Weights of a small mixture-of-experts language model, trained from scratch on English Wikipedia.
Size: width 192, 56.8M parameters.
Experts: 32 experts in each of 20 layers, 144 SwiGLU neurons an expert, 2 picks a token, a sigmoid router.
Below are experts of layer 15 (counted from 0) of a mixture-of-experts language model. Rows are named down (a neuron's output weights, with its number) and show model dimensions 0-47. Each number is 500 + 40 x the weight over its row's rms, rounded and kept within 0 to 999. Numbers have three digits each.
Before each expert's rows: a language model's description of what the expert responds to. This comes from a sample of Wikipedia text that the model never trained on.

# expert 22
What it handles: Early word pieces. Short second or middle pieces early in a word, often re- and con-, such as reached, shrubs, keeping, Columbia.
down0:510460578521498518410501490494510567478484448503542457492449535536509482436548452469487495555587510471503500463542475576504512529542541499527459
down1:475453446538427464534504493525526498511476545544568481538414477509471500534478440490441506472478556476455494556535478384494545500483542574513475
down2:507518455476483414526545468493533463453470402524482504512444458482368492486524482514486514488561505477565502488544491443484499580544493419434561
down3:510529539536489494459418493486449474446449560543562496449505526421553543454493539533534509480483452584512520575584474507541454442484540473402442
down4:518542495468465510477491480516455544493533493523515430563380526495538483567571512467474533482517471521415494514541423516471548535468505579517531
down5:518472502524486462518572507499521464510484395547498488501465486510494479428601526469488445554542506486476497454514468537473473432504509496556476
down6:512489554465518537513486509495475542526522477410563542447465461482435484392502539451542559424497413506476538484464532473517478443591518497507520
down7:430382511455494524492460496495532530424476488502485437506483557526438471516472511477511486476511541478496513531446435486532486506561494558525500
down8:525575438488510544512448488481541529482529479502529546427558497453518466471473516501502524526558446526421529475452514529504499482394414484515454
down9:504509466497508488449478530494493515503602511477503483514545465532529463502490475491462473465507529485507539492548519467510653519556492447565506
down10:469448550482436485541540482546583459470532533525523486515476521484460546535484526475466519523494501474508463457475464505507487572491468483593471
down11:490503455497484560478522506494447456548512537457525523428482541490472502494498495459508552410464501521436494594502418462492475531488530505453416
down12:529495546511490488502511553512537474520616409515580507479457489557503532537503372568470545483448575482497554618551528538488545493565495507549482
down13:477462446421448506482469481481466459486584505509529391531471516539454539554464504482499522474537419498506489491478493503524522514481481448559478

# expert 26
What it handles: Initial s and un. Word-start pieces s, S, un, res, ex, sup, as in s‑quad, s‑aw, un‑abated, and pieces inside CJK or Vietnamese names.
down0:529552525564522536546448509500548462509472494557498497446504535513523571453497526469437529547476533453489524506504506469519587525502517447466421
down1:496475475501574466505472517532518444510511481572485490516492489475468469516522525417503515535524560509546508428491481515472439541462487460453505
down2:496511440532582539551553610552535537548500454568434510563506448447557513506471460619397522578529542487481437525548466529489490444501491516506551
down3:510551528468546517535462491574558519551491469493503483481467526506525588460522536519579476482452467567497493545527576499486510611525502506500515
down4:551492495479526519455523489569559455484457457511516524448460545527477523476468454523443466476620512507554475482432476470452514572469519497486440
down5:537523529441569497544531486493517496491481543511447509444470470542504482468565539416490397483472504482513445461518525444470487562511479476486469
down6:524533494486578536484477495474519506487497557477507562488536490529521559418516501501519464419574440505483487530467492451501523468530569458472496
down7:512511504537439432475525440516554526466502572516478514457531540471529470502517489440494452433557482480481490473534519494435455515502479406466508
down8:492544486523538480480574522559542532525509522549497479516474514485504481508435551491500525450497503597492490443510541535484492558372507549451536
down9:552537472565586474436430489474462477565449519470540491512530484575458507458564506512563503502432495439545495552430481541494461565414530499478580
down10:528424516541495488480481515483500505463548536523503449454495491498468522495534559506483522482453539548428480427480475504466479442497499481492432
down11:459491512532578482488540513563525555437532514460557483456517512514436520440545451421476512487494500503536483454496437537550456549517505505401499
down12:537573476573451525478541474455490551527557484559452435531520474560518516500520451538462535488485509529506510459515532450501519461510458543518499
down13:463521503492551506470513428564440443463487458474496498434549493433423543491598483537480493444502524529476488412533450494437518574492506467469470

# expert 8
What it handles: Verbs and suffixes. Past-tense event verbs such as made, played, released, and endings like -ed, -ing, -ation, often in infobox labels.
down0:513496462541472477492531470470511507501520526481496512511490468556426489495446526538499465472551548547543527488494573480455539466418483468580431
down1:529481408535463450519491567484505509455525468457574489497464467513475491505463500549506511501509450466472476372495504496524525483519483508451469
down2:499442483575506500501516540546471547495513452459483477461502470478509500479486483483465481560632524516534590557417502505488517513462562542444469
down3:495520523539531476475544535507507483531430513493453458525511485474537488537549490547467495470518460487494513496517513585480513431516524505482550
down4:471385499426520523509446458477501489489433507520523555499573484554539488527494535452446465501541504496517509480453588516512484518506491517434446
down5:556452426525488504483442466515523483504545508529427410462534561493436478489462487529490428564516514468434451514484513495513505466547468509542527
down6:559535503472531538474509554487466452551483442537514523493505510469554441477475512554583526427509498467482553480522447487597506433447483497499436
down7:490466428533453529496467506519468418436503464415516448482528471492544507533499565514538493441487427495490532461502529474489534473511546464555528
down8:485475473402498530552598490574569503494517502505477580556497450458504506429544489519439526503528564499517547571523495521460495479538483480501497
down9:528491508439466475512489478452523485477493509565399537479524458474498623539510547454447445468402432457515452501448541550504473555580486559494526
down10:477415399546524519550546566516491469510464476440559470525453570380497482576503535452492489480523524521474483464487562494474520574476578534472487
down11:496498439519548527493539481532508506513551452506566562500495470472495453552552580466492499577475500454514442514516492485434467490504490491518499
down12:499461438603515474555505514444497499524550526461497464459482493540514477450524501552512527462513517472425484546517542498564494604457467509492465
down13:460533565428497506440476477477540510462460491497431468511524488445464456481526525463458515553452504462521485530477446482498489468447506519513569

# expert 3
What it handles: Name-initial capitals. First capital letter or first byte of an accented character starting a proper name, such as D in Dutilleux, C in Céladon, Ã in Vålerengen.
down0:492499578525559485470466443458451516543543534512479500523418520509545526473379487477482451528475451515452472492463484464544485536535525492551451
down1:510390453560464462530452561482471514515510467443446544525492442542551563477525528496540499518515484478480521472555480452488497579487531533554545
down2:529506498479494516504482533434520593445501624453512495560513451501467490600509573498544427449459487553536467508503522522498461495477460511540467
down3:536541529507498514530504500495463486548586565388453568463407544514502527528556562465505524519521501567526464497471529563487526505539519502452508
down4:517472512540540472524486473487475546524536523471518558499505494541533528461475601460559434521447484440434451573491573564499534434522568471494466
down5:513514527455458474457454531456464511453491506528494516449479476463440511456509479514515520463457524465539526437517442507526540507477448533471486
down6:423558555573507474470528476482535522525493530510443474510437498584492473516429563482467518509443542496503473520507525479465527532460470510512528
down7:532397545619501537488528500504537539493504523507419545553499512492639455497460478428526546537516503490512525502485460485502410529482488511560538
down8:584441488470487545489450511522538510498499477553493471521482490513506449544472472520482476546551444462462524511476461520532492478465514523559568
down9:496540485524491539490522579534617500552475514641569538452502500479522468527516513514463498544513474504486524505550509477529468470538531420500490
down10:466482525497541535463513512591439549524519514448495598514531497502451522468528538513548503483511588469533491457524526468518483460575425604466505
down11:404505555500561535490461408476436475520499464496410499498483520497415561566556509459506561550474494502577518505574473539512498489428458443486569
down12:561482529530491472509511481472498613543521525431495492472505522487532505519489471456571449557541491526458511506493569508494415480424472499536550
down13:513437549570521523531517514511502574476536499478428488410513500462608482517447520464550438493419545497548595507507441469525508420485514499440492

# expert 12
What it handles: Personal name pieces. Common English first names and the inner or final pieces of surnames and given names, such as John, -son, -ann, -ie in Ollie.
down0:445455492488477469494481458526436490524418517504461471518505521469461489520462463497461482488575525498478527476540490439505496539533553570576497
down1:500497499477461504505490497479538484544502579507506582452577501480420511406505601452544496420520475511493487490525482473509528505526454513471498
down2:457474498518466506565586497474546475442486566498547479527489484455480489532486482501470430497542532457456490510570543524498469506584551443551522
down3:547574497429487510479483518527457532501472468496474516456527465526478554529440476563521504458496525469489539381516542495555506539548526569454473
down4:558525566567562511483518544518489510554494522503612627494449494422507527532482475546508539480534465513448595564459513424534479470510478507502430
down5:497481513535459472491526521521510523501513478518428569459563557534470507528480592518481594488480517510559452644542465507466512513506443545444532
down6:519497425562511547470481521537584491483481483435494472570536520505515446545522421498536556521484474470460463563538500549488476415485503472492497
down7:484520485424519432510526533487534519477475487500553497494521595532553487443561480483515527454473577512526545560469445421518527526559547488466494
down8:479597567425520445463476516560561532495578567474537472490505497481526515450554462503459502495474527491513557536490479417529454523559477484485561
down9:519526531502488490548496535536455531556515453521508511502540515517429450576518500513526525448496558555482453522539442409547518492434424469602470
down10:489503449443515473476491502510484630546574456554456489450502509500492541522517511554521495502476504496473538586479556491535563512480497535543441
down11:561461519441498515514506541547516555544477490574516506485439465496558493495520537495510556479537497463483569491500493512560461505600510501537462
down12:557510486440437497535555487572450527519488457512567524535496478529458473451486470573471484487498534469443507560449511369543499492467563484504503
down13:560564518459463471495482534517564555462467512492579415501473488443507498515472442530472463501568462499495494541469490513499533495515464529478533

# expert 20
What it handles: Prefixes and accented pieces. Word openings like pro, success, oper, Super, elect, and pieces of accented or non-English names, such as é in Télévision.
down0:451515512500505502415482471484466523549540506502498555545541435488455472491411534442491493563550512557517502534495559501472516496452536509518554
down1:405479588525481521502528568493554564452515488466517461474487474546472505496557504508526481531487472530436479503486496463465539487447466471514488
down2:495493543513535529445529562584473493492477451575477452524479477462490468484533533522512487418479526551523475544423546501530547531483495506497449
down3:471466508437444518511521468503543476485468449418522461486530443490460569492497463514513536469524555491506467508486495537525513539472559500490518
down4:566492555543578468480459527560446536489497503543459520527424469493549513549501540549487515476523544566511424592480464406561525546538473498518461
down5:536497501484509546524450460477510514532528459520559435533509476540491445573534482534479401515506454543518517554552545495552492502532509454513536
down6:560534490503484498558442507503492444500378541524483503530526515546478494491497469543534548437470573464440519456493546484489509505543523502555486
down7:453450514568449541478482556499521473475483512491569496540504478493509545537450508425489495523547451523583478468471477517480479500592422456485482
down8:532491488567499532483589517536541451500467516453573522414604552522562400575555552599448530482585448469563498483429497531515500446483447477492475
down9:540480600526446505495510572472548519424477457497498508560485557499465515505488473520511473433500499478411461478540508484493460467534458459553502
down10:542472486556449495475492588541514475509519529531467473491525446558524536525440523454496467495552442501487500507494473516479520499471555514457532
down11:466471557479471486527498509475526572520576460496528486480460472438439505532519551474497424448518509498536473544524514491482462519493525469496483
down12:447554512459474515416432478460479516536497539448510449458466556506531476633471477497486522525531427468475530518484508466580545479492545528477560
down13:479474496479487547529605482458453460521417431537488544483507518439427508490486449451521512512486623523500540451552491509519489550506520505522510

# expert 18
What it handles: Punctuation and table cells. Sentence-final periods, semicolons, colons, closing parentheses, table pipes and heading equals signs, such as ;, )., |  |, ===.
down0:531510488541464551495486471532490517508538471482444537570478517425473509502462492549521496468485425523450476473534448503522495484614487519500528
down1:519517533503465482486534497471489460424538567517549455487446553502531448481529444459507456526521464536476505516475517473467479471455443460554466
down2:495461468474516520524505492562509526484532533511553517520554455526568514475543465484494392506515492511491456489512468524541477497542502478537506
down3:513476480479491511432431505515485479437501438462595491487521506526499445512534413496539460520485543580509498515496475508496549469505482517491486
down4:534566511478492499558467514582434486513500458486535518534561565520443525478525500512476487514557467508437481506541496396517530459560467442484528
down5:454468501507501452488538484494538551421476490558502546487491440551527501429478489530574501463507505459529523484487488546522406582471483548534405
down6:477552558508458472529464583553511500499533581480493404503476495499493448459515561495456535469488496408472462472578530498519460493537498485531523
down7:523506380505486473484450525531502502465422530459474474575501512433500500475524507515496524543519564481537538550445508455464402556476494503539502
down8:511489511447502479530509490482470532475536508529445425549496507501517542458532505459483541482473465470498498485542501482471474422523502533492586
down9:491535382458506468525468542518465457513512560500469530534632555508523534494513488487475512414504471443488431482493485540547531515509517483470507
down10:531489524458446507520602508510466506464522467456448563508504493486541544511492445500483555493439484557508476498410471539508496579539474501470481
down11:479477516469470563538472497508515599437441520479463451507539459490510530479454404446436483531548438471440553445495542476483535532482568449505546
down12:469421527470464469495455599545516477514516539517517494488497548475524516531635487495534410544466452474559448538522435467486529516515468490511445
down13:470547498468602521485468504450486510467457393526531528481515481490474455437490543505455430479525489514529573528483438466449471545501503502463548

# expert 28
What it handles: B and Ch starts. Word-initial B, b, Ch, ch and sub pieces, often in foreign names and places, such as border, Bullinger, substantive.
down0:558508433538494537567559494482499466511528501607557446555494489545452540493546471542532550567410486463488410551483536465507490512504517469400548
down1:515508520549528525535566530497478567530441529468404509573481461435432519453578592462539491525437513510510477513530525562485486519538474563509491
down2:494455537502527498546520527494439491444490481506568487462433489484471515451497488473489509498489519490496472450521534435504529503490584418510491
down3:574529567528487548436499433527458534501453473506498453494458487527514493525468477467475454523444495544456478525493490545428480545459427572523556
down4:491546501551526489489558415528507507462500481506493464569512522407482513508543493505490473506532486477436570535480483498508545444459433507506528
down5:386471513487472499438469613526511492544504550473512496514591507514543486489483473519518493471475461551546492473478478486535531497435456519464525
down6:510540493466498532445489510420496453476530448444580513513499438586520532521439484428460524497562398528474456500524526507509478513540546503465451
down7:441513498501519547554521502515484419535521511500517510519510471560469499539539460515494482543457444595465505474494463474507607496524467459525567
down8:507468537443517598509516511499455504540561509456503534495438565511443463449483533557485528479444545542468489564487529451444618533469481500534523
down9:456463512470518448501453456460481469468515458551495396455501496480532543544544502485461563558516455484483501431584457575552480468504545425437468
down10:567488510537512482529515516553482477511553597478468524500415461463512504529536551534530467459503569491529481527527517509511468524464497486498410
down11:510520488511493483470447437491474504505490480516501440493437526476494472428495511481497502515528496444446500543521503434529451485444480534512491
down12:515509458512549568450509496530535529487471506496495487545513508457467537525479525471479506506403426484551492540509495565519415486506421491445479
down13:594498548528538477469530466493424552445517504558470503507446519566509534461469500538515539490487478526512462592504439458439569485521494485550502

# expert 14
What it handles: Copulas and newlines. Forms of be (was, is, can be, to be) after a subject, plus line breaks, table pipes, and numbers in lists.
down0:541505561415523492493435495471462499498444520457522513508503519519485549506484559486551489526548473576508545471534464512498485545491499542526503
down1:548515466564451434465540484504496596447594559600429580553548514449508420464490522457501496472549422525522484476518488506494459492508519456495545
down2:486440539584453424565510479441478520441507569437504484519525509424579495512482511519399492487525489502471445585533548435580471533438535569439539
down3:512445501521512539477454519601506487516461481495537531513543445527576534531418417416447460570515565464564555489481514545487449481460532516519447
down4:498490574425523479443562526493470481527485543533570507517492467491495457578513510493554478542488430527545562475471479476487487470517556484565519
down5:455538584453538538426471525524601474470511538423525544482546508469526573546477466536515536476475496562491519422587488434474490516455473426420390
down6:542482512597506510513471554548484476494417524447481474495497527489482578532474592529440513543535473453583484578485453495519520547428496526526543
down7:534423530440471506532440546489400436613449541518575543516485505525494489532575484448488472533534516435569469448557451429501466409548495520530522
down8:514434450537497514495448567515515458500494492513500465503521492503477499501602525545493505468499478535530421461565512517443491432446497488509567
down9:512477528523528540417430483466421481501519562459454539480537473534527540529495528480458491492562472496494410523499475523566483399537545476478472
down10:547533528515449534553415516532506432504462471539438447499507564535464404556492442497510475505505477490547494486469516555521451485443495543440531
down11:519572460456538473389394494508559430563497456555453547512386530458564461466537467482410483443530515479521512485542528530452518564451486546432548
down12:408547477526501512450467478465514524430493437456559589482545511485520483522534486531503515537513473532501478484514522449556492443586495500456563
down13:627477595525548498503453506511508491489514574516493537571438534572544491446492504481544489499432503501486483520507506522475428440494469504502521

# expert 10
What it handles: Word-initial l, m, art. Word-initial pieces starting with L, M, Art or Pol in ordinary prose and names, such as male, articles, Lord, Artillery.
down0:514575569567504587454498454525513472568508477428483517430419525471487534500470452458505456446478479403518472500524445482507503454509462478486494
down1:439545446500528529512529551458526530534513417500497522498548544463477544435435546581463484499472467438469444580527550507438517471487466524458505
down2:499503554507455534546492466455427467457456481440492527505546471507513506541511518473517547465461434495462514549472453532474488489573496404454529
down3:560394482505529464498468444516502521528514522491457425531509502469579514548493496504514573560523503501508579473480538499520486490443506471502522
down4:522450444457533514524475524526521474491490498461541504431517608533392485498498521512494509475482446502464499487557478487478452567465499567558435
down5:464530442500517443524524475527509510552531524475518539521479564529499404522464519503564411555450513525512476484543504503576458533501444530455518
down6:519469500536424464549556475543500486504443544493592506510461458537529489454550556448481470506522515576520474544477508459444484456461525485444554
down7:505457466447580435472513491513501500521500447463501509562518500528552554501590544544560539485555483505501576440519504500473522519474432510505469
down8:458523607494568474492552490515436436511517454477484471479506565475489475528491507458506566411530470525521454532470460463525493423520550549562458
down9:493522505525569532469507627547507498474551588538498494495515500507487498536490457483522491526473512508569535545530488488533488466542480414496573
down10:527524472476553480467547576531500540529587506496431506533462521572547494444522459462523516487495413482507495555411502457482497505498473468535472
down11:457534479459559520506526457520454416431481427502492466534519486532455506447458539528508455473463516527506452465592525508434442464486492531532461
down12:509540528504497561566561464561495517517538461477446557584472519519454555496447556502407547483546499454473478512491534474515510499565510522496493
down13:596541545474503443534508466493513504463498473479542493507501559482513500437523503527507488594532504587552457475542551515458457501554470459492537

# expert 27
What it handles: R, G, Cl name onsets. Word-initial pieces starting with R, G, Cl, Car, Bar, often team or personal names, such as Giants, Rapids, Carter, Matilda.
down0:480518556467488523487497505495497414492517455503478573497504505480511481434544501507463549474434411500485470412485492566554498433483553553538544
down1:499502488523520483514516537452505496499485425436523565553491563518565512509443462528516544557523449560496548474524543481479540463478478462521499
down2:508432540550537498498508539484522492506449493523576566475432531509491486521454514541477475468487499525499449454522487494449511483543422514515441
down3:505496448597543435511530471545474540474599508499471528511539497492500504523505504549406526539498456518457494548488433500470528515532508476484507
down4:491467461514501505482523521504486509483485516547538500519483498494491464549509476472526513464531420517518511498481425502513512484560601461551463
down5:557490468446585468481505420547515490533491520514469555450495491492520445451485557478486529529510545416454506510493521487476502551612520492472550
down6:562538509487525523497501522535503495492446437539504451471516466522543496479481520516431576455579478513503441598503380597480464431498484420479477
down7:479509501490484484461493487460479500494506514468522478582531541469462494502483548415523500458544484508497427494405491511501496542485498403476456
down8:480527510442517523523535540511523540557439446565540474468564539527465513523523543506509548514523466530512556484534557482499452564446521492535501
down9:457494636497582438501549536457474429412547535474486497452490459494495473446524550427477521464538481485489452522492449470486470492517483525563437
down10:475539558595497424474524435491494407484497517562529528510490491456517497484491465531460521531608536514492529531436517527473500428491537490542447
down11:515550447536516554509469483539486454526539480492502567551512518539494462456524506443513486497466556477442498515491446605518531468515509552502503
down12:476434482436593555562465579472441488521476539479475502501499494495502505480483502475556531516457437522539470506474500538497504474505479444460478
down13:486480542474467565562497450545423521508497541492540503506484488544535532586483480566487431440455443616509501466604494500467470494538479547435503

# expert 30
What it handles: Place-name endings. Last pieces of place and personal names, and words like County, University, Park, such as -ney, -ka, -ville, -shire, -burg.
down0:439516457552517539448549489513460473476532380527425443510425456491418498524507439523427479505506546525494457472538424458496480499463458505516511
down1:491514512446495548519488473467548455500543541464540518459473480527554442462534601528423499506439425481460448430445501573392514453493439483524462
down2:493529499451507566479525497523526503528459449408419519466498516499474397510548543449544516526515507503551451545518459497494475513469428519502412
down3:497484568525468536481488495447515471516541454498624499616531563458489528484421531540558458554470557467591524436484539472470480551478508528485469
down4:530471529514441461453490527535556479565468500592396435493568527459466489508514442452475459482436507533483460423430473524465514495458501431442506
down5:486537456503537471557441423484511476473509500428408469494519427523529441451489491456503496550473446523514505523495536520498555579471559478505519
down6:497542439554553493527561486547528511494430508524480523477529532543439479517534477524507513506536461474434511561581456458498494562506491497528492
down7:479482484514416496518502507505440481523449525497427411457478577554488510463522541499478492469530544500475446506562455524498494468493532489435482
down8:525444515488446508394522492525476459451443471510496519480527505557519528464518418502571508521524529505490443513548505402477458501439476510494501
down9:494480515481495514542451425510508514417532414535518528538509456435537564515472525557486495537548506514490491475515550487475526540568499449424459
down10:511449488488462530468490516552485515441568526564491487473472482498499469519526500454522447539483514522493475454484506460516453446572508538491523
down11:476514461539545452539527488494464523503370521540583537441476486519530521492443503467571457512469466519505486445513479445445532541469557513496535
down12:567487442561520551456418521520520506476489536503500464505492520464430514502519439496481470570457482538505500440460433486498494525464464390514518
down13:457529478464531534549498500555545519450559594521510499618486540563492550547519538472532487446542533552459491505565525542487481515503444527364460

# expert 16
What it handles: Word endings, person nouns. Closing pieces of words and nouns for people's roles, such as memoirist, noblewoman, portrait, father, president.
down0:488534481524459569491501491487540534459494477509507470499501554560556448462498444457493559477478490465486505512485572599512541504463446480518468
down1:459495490470526495441382512498496508506530501458504530568511506513505536528516456545513430551476580486506524488533521518598482465514435496525521
down2:507494489528547555468400520520505448396500434557530514451475429476512523512548467558553489555494446456539449527550502557480480437459510516508454
down3:507458440555553450487465457479541570548485500495450489509511515484410455428494511480441500523509536500495560541521529493457522508494484531480534
down4:507525462541475468530516475556540497508488470512525480480583541526544470451495584493471507467511431457470468499521488480533504453590466466509511
down5:470497521536428575464496500545437424527524536519507476501490531556470519448429549482478484436543435518521495492545444558485495470495554551495414
down6:569393461467489497553468483431472454478486514496477509500542517485493477460476512457477512482482503521442415486497468477487443567454485565550456
down7:434535458502427532464531478494482474454546541521567450530479537482495535461535555451423441500405569475466501517512528545525491473453545494540468
down8:546564530507533491492496464478511416500506596463594427436472472546528513491492456465496485469481499454585487480533438527550594475495502495501496
down9:455540435428512602431446451496534516487547472556452527496501574566473551540508509490495492533522414517499490426564548558519453513546509516496379
down10:462491485505478469539516488432541559453442520499469494517484499527473499549512417563448491528517461502457490510447541456480493546494471536512437
down11:484450517501435506562501500542565545520479588496487404560504463480416482545469510528519532522449533561526557477450413540519432478510449517509503
down12:517450580510500499520583549468520463503475504523510515546528455551490498478480453576425482479439504571503503480438527602537492512554502415491476
down13:523514504556479438510448540520553444536564499576540608514465490468535483447452478472525550522476507474485458514509508559505509565586482518540436

# expert 23
What it handles: Prepositions and separators. Prepositions like at, after, against, to, from, by, and dashes or table pipes in sports rosters and office-term lists.
down0:528484404474583472514532529492487540437471463447475481453501501502459485490451513536494527547470489465559505471468518566514462559514462542514525
down1:409535511515472520511469551471506578564508486512498575510551490460417533548464585544487529477498492511530437543504498491547433519509543512446579
down2:526519449471479480548502571459451505565483510481558528457524511523534523550445521514505420534482597533589476464495518565586489534460514461504462
down3:518558426506510526530528489551507547542470473541563523384507465569551435453480485555491490527503454544483504552473500350519549498458512504470565
down4:448512549488482492523498590581471537415506545512506519515537533512553460545537559493454513489543440467539498497509506528498508449537505454530550
down5:443523500495505512551496481471488473456542485497500500417499523520483473468429559504516448518490483482527503489503507535544548485491502451468514
down6:467532505553509458553486524436432547521548532476551504473516487449445497435530525556512543525525514467453505531502525511514519439434432493506500
down7:480480432501523440522557498416496464563520437499457474511594529478502518522442470506524501515447543507500538477569444500572462479467549590490541
down8:495509474439527557481524500530446512567538450474489480445520491429551555480530527536496504572512541478516476558493459513439569555501463513533415
down9:565482511528459498514491536580581485456529486494512460545501496547455510438516483478471526487516510511489486458510480494486449488569468466483527
down10:505502548491497482446473546486519446520476468502457490454506533424500475531550534441526450430494452424526510549425568480499510420489498433466479
down11:466412516475493551451529534486490474538602461499431515538380516521561518520547460469469485528426486524526444589459525460469525479535566514530593
down12:511494599508490502494501532476543486519519474501452497436511467564525471590480488500475523522505540520469498459454456590428506475496490497473487
down13:488543429481525547522472516567497561561486552501477499500509498476494558561514474563537461525533494509512512434566465493517547513448457496502550

# expert 19
What it handles: Function words, quantifiers. Auxiliaries, articles, negation and quantifiers in running prose, such as had, has, a, not, all, most, much.
down0:528481500513504527465502532453548529456519420466532542547484491494479408481448508608511472511481597528496455547510491538518459452487432528528522
down1:502485598482457513499472496546552503531501537485434540417508546542512598487501488503505481512512514458484506528500588541490460437499490489525459
down2:447509487486539525457456538540488450517528486472468554463486403508563519481505521404472512560451455535479457464528541470547521422494510465484496
down3:422487437493466464476529567511499531521475481467414544535555461451522517514552558495504517441438503498453509474485457549606461542564450492472499
down4:522560528501514481521523533483538521467536480497514526570385558555537503486475489523483463566489570529491469447488438469503496480494436524561541
down5:504520514465503485513533508470557497461506461545574436584465503504531521571518514447501443389400480528460484524548526537492462509594431478514525
down6:568508528523468477511470459491504578433475513531456528508559510489524473501486518505569550552552473430489536461429519534556469511403505448524529
down7:514450450442512527407498545583465514491454475537541461432514528456492388471494473559580461537488546460508533497478569436476456568442494501494392
down8:475501473528474449486428505545528517491497533487533529491514581506513531502492476542575466546531424527508524565520465481497524507498604477584500
down9:520511489416510460545508506501541475490418511512499572528490564477464573509460556496436514492452530504459472544493532495482523514443528462469480
down10:561502543462530505478576559463498527524474483492486502505546489482400508509480513530506498504530460458536521469496450509447465568501501439530503
down11:492474444477481494507492428404446470550543548500456568490509493430520501444550488536569510497463492480531507494510449479531472473492542502460437
down12:481533518490551480490606516505447523484500537439532543541594533525491489464483454506525496558503535495502512502531513456503471468473469487479548
down13:522441487440633453461470526520521450489494487568470521443504476498561469455501510516487519426544535486529479486490474477423587492510512512485520

# expert 6
What it handles: Noun suffixes, and. Abstract noun endings and plural suffixes in expository prose, plus "and", "these" and "research", such as -ency, -ation, -ities, -ages.
down0:534518614489519506493568493518483480565519598547485496538473460461463480505494536438504488461504514534463516503457482478519472545503454543506474
down1:479505491512441438465510526498531467410431495506517507478477455480490506533466491484501449506569434540485488546579545495457507486487493516559581
down2:541480581564532503551370526529510501575528479467481496496504464500597510554540527509515576464437537516464575500409501452545484455455547493497508
down3:510464544480468502475435518491463433482482481429432455489505507437475521520448428494490476509506490455463507510487499471502515509508450497465510
down4:444512532545515472497489557446516531495446531497516538514477448462461527498519499522521458537481508516541502505528502528462497503473514504538475
down5:503555474441493498556553515446528492466496507470520555561457484468528573448533511592521474515517431501477472432532510580506612356455622480489454
down6:487453490490513518489496490500478442542490572460437519417445531484490488476558530525478493490420464509538541500475513482506477461466512529492431
down7:471483482492499499523518468517471487539524453443529483561470521549604494415538487629505499468549610495458517487487521530537501472478523506435486
down8:565485517491504510566490472536519611491454454562454498424426521486511499457500493480416608528543494522524585473467511477494508454479509525498502
down9:484511453480520410421508506512493499497512526482388580451518561507454495494493472482527515535502520474459465554523461473591459487451506465607505
down10:489558520466525477590486412520450460502526576532520506492545472516515516510569430446530574451529482434542552473431502416497442449544512544484473
down11:484479443596500511490510515505506460498473471545529526552492459485462510476522473472550465462498518547497466546560521587444460496481479500562536
down12:511492568482453561509522447509485548510524445446438581557431484488483483553473476500471617447552603559478471515496502457486457496588491508518474
down13:497552426561441505508483536418485539448522517570495510545515475543480534483505478532503450482437546519516434541541482583521488518529460476550479